Below are experts of layer 9 (counted from 0) of a mixture-of-experts language model. Rows are named router (the router's row for the expert), up (a neuron's input weights, with its number), down (a neuron's output weights, with its number) and show model dimensions 240-287. Each number is 128 + 24 x the weight over its row's rms, rounded and kept within 0 to 255. Numbers have three digits each.
Before each expert's rows: "gets" lists some tokens that make up at least twice as much of what it gets as of all text; "comes before" lists some tokens at least twice as common just after its tokens as in all text. This comes from a sample of Wikipedia text that the model never trained on. Tokens count by the router's weight.

# expert 11
gets: ".", ",", ")", "\"", " and", " ="
comes before: "\n\n", "\n", " The", " and", " In", " in"
router:127157139150162131129146154123136136143127120125149144127141120145098139111116157118130139130115173117112142098091157138147140133112119107100109
up0:141117147160149116098102144146116100152085105098118116149130104133124108140171125105117137148118148095168142120121154142134134126125140164093146
down0:096154146139171132139103089163089127135122125116111130102129162135100119115109150109154193119098103085127116137124152135140120086141135126105073
up1:112125117118142134142098168105135083156101116126145124081163117086086124116097109110124146133143151154130134136159150105171147140131121192105128
down1:083094134112151179124101156083146109153048160112140135130169126159113147160159142074137126156081128131137162113129156145135092123121130096112142
up2:104127139143104119120150109144121140110120113102104158115148091151136142101129152116120119139140130137140114107093135090113161125117137122152118
down2:119092123106152114167117149133131135121101132116139122100188126127152140128129129104109161180156159117120109149122127108116144138143142150136155
up3:135127131163117109147129168131098124139126125121115129126122094095122096125156092161105167153136132144115098084069135110131122125129141157107125
down3:121122150147148123118130141121120127131096136116131090148100121156139145130127127181133126137148128143158160151166143137117145122167126106154127
up4:164155063188151096123090124130153129130144102167145124158127165070104130119134147109134080134125154075125162139112118081115118111100140082091117
down4:107155146098113092127114144104139060181090080129121111162125134139147133129108149145165153134100163123124144121091121157092150115140129137083187
up5:131153154127099135123135159160110145112160155125127091171133062156142158146112124090150159109167119130147145135124100122150157134139111115151127
down5:147138140082108152142122118148121136091139123141133127178156148129120152056106069143112129155114158121117150111095108137123147030097157107083144
up6:124123203116130123147115120079102110101138107117075087129140144137126153138081099104138132109121139138138124089136111140168115142121129131130073
down6:141119119112135137148131106142104137155148106121120143132116097088132126173091095102122147126101117163086161083079103127120181104148128120100159
up7:101098150125113139116129159117122150104150111130087131139111120123158134130108154133129119146138115150122111138138151125085133129110115103093170
down7:165142100160175134104120132132172089118127139130131112066117124143125125112119156126112120106135078072137119133139067125137130130130163167130114
up8:100154125124118155143126163130107151129137161110118148118058121153121140136146132111155114115086157117122115142156121126154124129131160124111098
down8:125130121154123116186097156136119118156127099118102153155097098077132145115141120129145116118095131126146140149133140126164090142103145146161184
up9:113114140172112147126095130058120121112097164143136150123143172150160098152100155121121171119167157169138105090118113104145096130160120118115129
down9:089110134119151138157096083095130139106146174126144132116142156141129118136125132108077163130178120126125114104159136132132146161156126119174186
up10:119163122137111137132176089134112146131146131144120114120137091070102185116151145126123149131132139198159090070141130122132114129130111094158107
down10:123104159110121107100131086109162136133147122117153063122099097120135169102143139152108156147102169153140092107106091068167128086147134130151131
up11:115170130131117144124159116132152118174131127122142123132150114137120132137121096141174129133145159121120115114097148114138157160111160130130145
down11:167131113132134147120154096122153090142129124164149115110132147147139107124117145137150133117153135111124168147096116143140144124141162113145127
up12:075137109133123115142123131101138134129099143083087150132104121113100126151120129138088138140149145148068145140102112108130149144150117106129122
down12:132114151086115119170132148159141153141103150137134117116137118122099104158173114133113137120127108151095125097128120149153119155150154150128152
up13:177131139116133165152145131150148090152127126123184110167126110124115099114148095133150177162113123102134072101136152115124132113117138130115152
down13:141137168133139125111120111177169103122130164132138104177077138128128095115115171178146139118147085159162129111090126152199106151109115152148188
up14:142084104102138143158122123122107159115154110151116107124122125143142136162170079122096116135100092127158074120121095170154134110115158117134164
down14:095127106140165105149122101162131125109165151114137103153149143135090111119151133140171136130151152150112127130171134123123185131106144134111102
up15:121127120123140133143153145167118176128151113117105103126137148209106126104130115134140093133130129166140101129081175148157131126155121090101114
down15:159126070136112137115163105127143111131107129105143121076122110072158119132120204141077125136146098128136151076131128159122115139090154111115139
up16:138109138120120152086135126105123101118144145154146136128113118095149161125121085115101166092120140160141108073111142125116138131146111079115072
down16:120122133097148138109098142093107132108138135107118155112135102102149119127112098166137118116124164161081127096100136101132096078116100141137110
up17:128130191091085171109086110145134134098138141124100111113109150125116152126126138130153103114166127156122119138135110110104091101128102116114112
down17:165112121117119158128126135149097131131124116120115127142112107123122154177154155096163102118143106192150128123118127151133110134107160147165103
up18:144091124101134154128102139151123150180104142098156101139106128180076104100144149102090124130169152135170086096076150125104143111175135134104121
down18:130114169153126155132129131126160107107098133080144098109088128143125142126135150117132141095149126117141108135117117155141094094116113126151151
up19:116116128142121097172145128145194152169184068139123067141127132156086123181127117113124129127086127159094153047104106098103121119099155172123087
down19:159130147137132076167124144122129101144129156134110147153113147113113138142126137120160158146141097145153151173132102089149123166180136185163096
up20:156158142097124110102135115089143135138083135107117100136146169108133109121169143132133158111137106126154103127111123095080161131097164095123115
down20:088148109174118122169095069126109153136167163105126118159125106140146087086138158116124129078108130091143118143162129150100161153095145067138134
up21:116160150140121098097152102082104139118168148127129166110144132182132168150108134110143118143133136123109130150137134164123156092096076101143104
down21:112109154164118135171136138119103106108089152139140102121129095153086150116156136161130084134123118160177134112140096109100123094157140153166102
up22:120113141078132185121141142130142148139177148116142061100161177146142144138133143110115140145098132120136126139130099171136140099172157128148128
down22:131137139124114167059133098071137116159109081099093143071136104110135154119151153099123140141146134161127102146122146095136159126110121113108171
up23:141129159087144122157071136160117186143134101165090131141135108138148199156142187100141118146100124121184122086104109123172108082143120093148107
down23:147121148144121145107125114148091100115092137146108165106124118132125133148110107121103101112128109153090145153149118117129087130068154146157118
up24:133121107112159144148124132163128107153112146108146138107139139155134179089142140112149126144138146147109097143138112123125153110120130117118115
down24:097100103108114129176130121141123110108109086092126122111116134101129117107133121179176144111133151144149106113127145107134153127112178125133132
up25:104140106096116159115129113145121146110091065148134142166173072105136132142136132142102167175124146135127091163152152088117144132159142148119117
down25:155144109126099096109120086091116073133150146172125117149180169140166108128147114117189104144109161115155124091129136109126124162099125138101128
up26:150157094105132135118138141144129159133081127130110096098151114130079157117157147080137118124122132127130114106142158124171160095141099122151113
down26:101120100148135181087121135212135149100138140146133111111120109136119137104129151124100154107145090130127126109113111085136159114125120154129137
up27:148170121165082096096081132161154136133119130144165189150161142156137113150161103111139144134132122128109082147116110116169138131131124117136107
down27:145117183136133110152122118109119128096113100129135124111093116121142142108108097149089148148138115110119180098145117120096113140141090085099131
up28:126170122117120181168120155114123135098205142130157128163110125147142124150120133074136138094136151129109142107106103137110121137119109134160091
down28:156082119154122113074119125113118159096140096146135138080111086134069149154102122077135120125185114102142129162160109146151119117099144091130138
up29:177174106128100120136119093164147120125124129143114075142141123099088146121089119166087129131137116104123122099138128139123117146124116074098096
down29:120104102138094098092087143150141092132101099114087148133125106145145114125109106105142126157120128163117134093111122081152083114148067163121143
up30:121104126160106132136122103129087113135118137180159121131149195119093129153116155106122128114160133136163121119109145082128146112111125121153106
down30:092106132126107135134135154132151115130166144114144160125126134140104148070140121111075137124107128129135109098117152146133166143135100097163098
up31:126128101081139128123116133157142146140145107141111107165152094149105113113123134101100147149148076142158158093113115095152148145129123110123124
down31:138182136099149151123131114124138154115145187110142108102102168139146133148086141116160142140141102091126091155112134147099150159120131136142177
up32:119143146051129107136105149144110133157156089130122122154135132132148134134132136080107140153116131110123124154123131141138164163128138095128120
down32:122148111136152143107122119111121116121123149200098115099160142103125138115124179161102142102101151104099128107107135089136082139122145083082108
up33:157134123108139134133105132105143115161173115126111121105140113100144161116123123125147123106148132181141147134100161127115140116116120100091136
down33:161119108091121140108099173127096104149157166128124137139162145091128108127109101126133108134117094147146136117097119176142098083146098140105142
up34:156125156137106131120115140088109135155145107098102087176120128159176129160107156087134142177092155087137117119127174125129131150152156138134179
down34:131124151139132105111116112183155110102094145076129125132114098086091139169101150121122168153120100098162135109099121109146158152119109092102148
up35:107111130121114128139153128155161179100136107137119095136176112147151135168124121113109144111142155136098107116145110112123116131135145112148145
down35:132107057151153081092121100130159140115148138194127128135118154107158101149102101138099099114127139105124165128096087121092086110139119151110125
up36:131159142151110153127131093137109120171134112124150120138134109154112167101120148124163115099132158143163146129102129125140123167120096103135135
down36:151133134173102126125126116087128149143121151109078093109125135122141154133126149091134096110131104071139115138104136134122119162118128106171111
up37:145112125132126083138101121109165132118165127109094134120083107147102130128153144117121089145153091149167085118154120129092126112162083139105121
down37:128177136139179096143137131124120109119137123133133133134134104140107142171141088119091114129161138151143109091128174130148137104114094114137138
up38:111158173105146131119145143127087100118157146130120095137123128137101109147109124134137101151136114143177118100130125129112140178129121125126106
down38:138134096150110158111107148118141160120114131129113145107098076113130127092142139138113146149137101112120137145162138139146203087143138148142141
up39:134092125188164151108120100131099105160122098159085151125159154138070156158131068121108109123134133096163141105146142145113137139162121091110068
down39:092104119124127163132141117121138112149114135142153138124132126124156091183107110165111133133118094090124154132111105116151082149115125168143129
up40:085122127146151152120107107155116123148078139185106158130129091067108157135115134142135131106137145145101143128084090121158133124155133137136124
down40:115145132151088151138137116157124159140145101109089064148090129188131135132105193132150128136094120117159120132124153112125099160134083132148128
up41:141145132117111106128121128144162103132128126128130138132161142134137143126146104135120097113143153147156144172119131102134117134125111069120144
down41:146109151136161114116137103134157123159100085080151108119161125114180136093188133098135129148135093134101124133141153130122112117143133071145152
up42:119125110130130117151122183148076151135143153128142117147145137110105139102131087118146138157095112191124097140130140194139170105176129120142116
down42:113138108122168125101138149147142121118150134132141097184088122143114156167174096135154106097132139127110124120126122159140125168173142157122097
up43:132122139111122130123144104132137139163109112172128142144082146110098098132131118151093134153164129113179125153101140106124099085110161137164138
down43:102130127109097152105113112131104127106089115120150105103122128164126178163111142120134113109154113129162154182131133124121127102140085130149165
up44:138109096121103147110174138111141151163151146149146122122103133120123137144093105148109141126145146097117164128097122128100127146116074157133135
down44:136098137133070119146132101139160119068130121126120143108159134146103136155146110141132146134100149081126123084125123175103130099125117161123141
up45:141159119112168134097124141152152129142119096125080123118153156118138124136121124147135162125131146134092131093096148137138136160188127139139098
down45:136170163143147112153106114109119167082099092083131075137103117131119139097120150127136137138108164118151120083075147140121141180121078108147132
up46:076113112130142100141100123130149165119158094091134151151135103116129088143079140100104164101134174119134099106123150096123147092115101101184142
down46:101143137116131108135065142139112099151134145125157149193125083127136169148143106099171124131086127119170109130126147121118141121107148129159105
up47:165122090109154121100159084130142129154174096107115116100118136131136112107088123164112116157113170110110122125125131128165179113132130090136138
down47:106132117080133100123106113167142138091125129154110120131131100152127114115152156126124136175099118132154111137107123154125115126131164141113086
up48:077105143155110132123133122135156158110095102135143105113160109078161126089153117133098155129075138129111090126088096100090112114153123101142137
down48:137138170128103107096150099097149171123124072085125133120123125106152113115161124065126126164125133115146155167132122165127119148177103137100117
up49:128140111102133141168137139131143108122159113167124138122153161141112120145111085175139114141143159106134141104097133141121130104127115127119116
down49:136120118122119089139147139151145121089164149165127105132129157128136124153141100107111099182144075149150096150125149155140136109115130134134126
up50:135075135132114153148090140127131138158148098144120156134139159101113173125145150111130142107165113124085106153125159160115123126162115135154098
down50:171124119155112128129127094124148147160174143106106153192153105095125168114120128092141130116140094158127126136133087134074126105124192148189098
up51:133116116131119116151103107118126124132102136118164129152188118114140121106142076120133104111125180082108141130131157126117112153120124084082128
down51:141129120163148118122129128103123104137124156086174144170102153126125175119094115171098154139162093112142132136149118099101095122112146126141127
up52:136114160141142096107131119117173126141118131147124126133112141128119135131146176146140152151164133158103109098132125126148159142172111135102119
down52:069112147091153148118145095108119090113116097173074121136175122112115124156126149111075090128175118172126134097137150112163128131160076143114134
up53:152139113158099142138126109112109076081168117136146139135116113124121152121108150141112134117171178166120158125147135135144143120136101128097125
down53:181123098140130125124124134149111113138108113099120137147138149159144136127086150115153070156102092118144086140099123148116115084122106167133104
up54:115153098139134153100124126158131116120123145087190142132136123151076128145107115097149129118129139121141114090153110142122149147122119080108090
down54:164088116148141122150142121146111122138152108127120152145122130155091099136156155155165176114129131128128128077127128146133124178136158173152095
up55:177148055142165134116105125154079121143151206155115087121156102150112147134147142090173132134095106151138121079097165078139146089102124105139118
down55:103102136146105139143100126096138113167112155105139189119129123126128155061132114158165154124162166145121162145136123084084137132115137137128146
up56:152141141102133133117081188134144099130161167153136105134159108086065106116112098092123158158116093129132166118120147114108169131134119136121131
down56:125130099106098124160115123104116149108139101137142093140159164117117114147112125131164127149100146134108071118148121132161107184106111106088092
up57:127088111142179125106156143139096136146133136133143117114115130138101153134135137167120104160121120134138144080111132175095126132141181156127140
down57:125121096144108125170152123145127143094144147132162127134096163132129114169129089111121115156157113135113129127097137112078146141095112112085162
up58:128134152120131107124119109135103110095144163135121142138100098137083144142082160101122117087129106122083102135120084163123157138153166162108126
down58:104124080135157138158131145162141121143184140122146162165124170140127130107092159132154109143160150115158166151115121110118154136160098111119142
up59:167130131116146105087143140134161134108118111137138153142134098117095202122113108202100146146134078149145101097116138128124128140155154114085103
down59:140157119123144121121139147110114072081119169096131179074102116094110109088156109147131170187109130158104105148135149154122121134156128112097113
up60:140127153086117158129118162106139178131130141178138110123142146127092070142092131105144119128106176094098102103112150137150147111144153116114152
down60:125104164141117111118130084139146109164151154118136094118154135122105126146160129157169122164113133137106071103091090095150143125120148151130137
up61:111135119093139103158049145116094162154083142137095148114127128132069100156139171130134146125101132117135133122129095093162137134153159119130139
down61:159114132144150102125093108140133096139111082147138117103112189173116130133121132163156083076113136100140127122134132121124133116155094137142131
up62:076175067179092102152126132150121113133150131188126104103131126157153124155129116128101125111132117144152099112099119106168131115155131099151114
down62:146128117151114158049103160165136093119105143110105123124132111123115124096135141128135150150098102144103087122101119154155106117124139127151153
up63:134113145107149162135112151128118201118139104149104124139086102162139145136127132123112145118132144111107148097125114142161132113153123149115120
down63:121138140124129138100123144100103100146115114108069116120124136134130184142148139115099094139129144150079138075093102121168160140197133147135133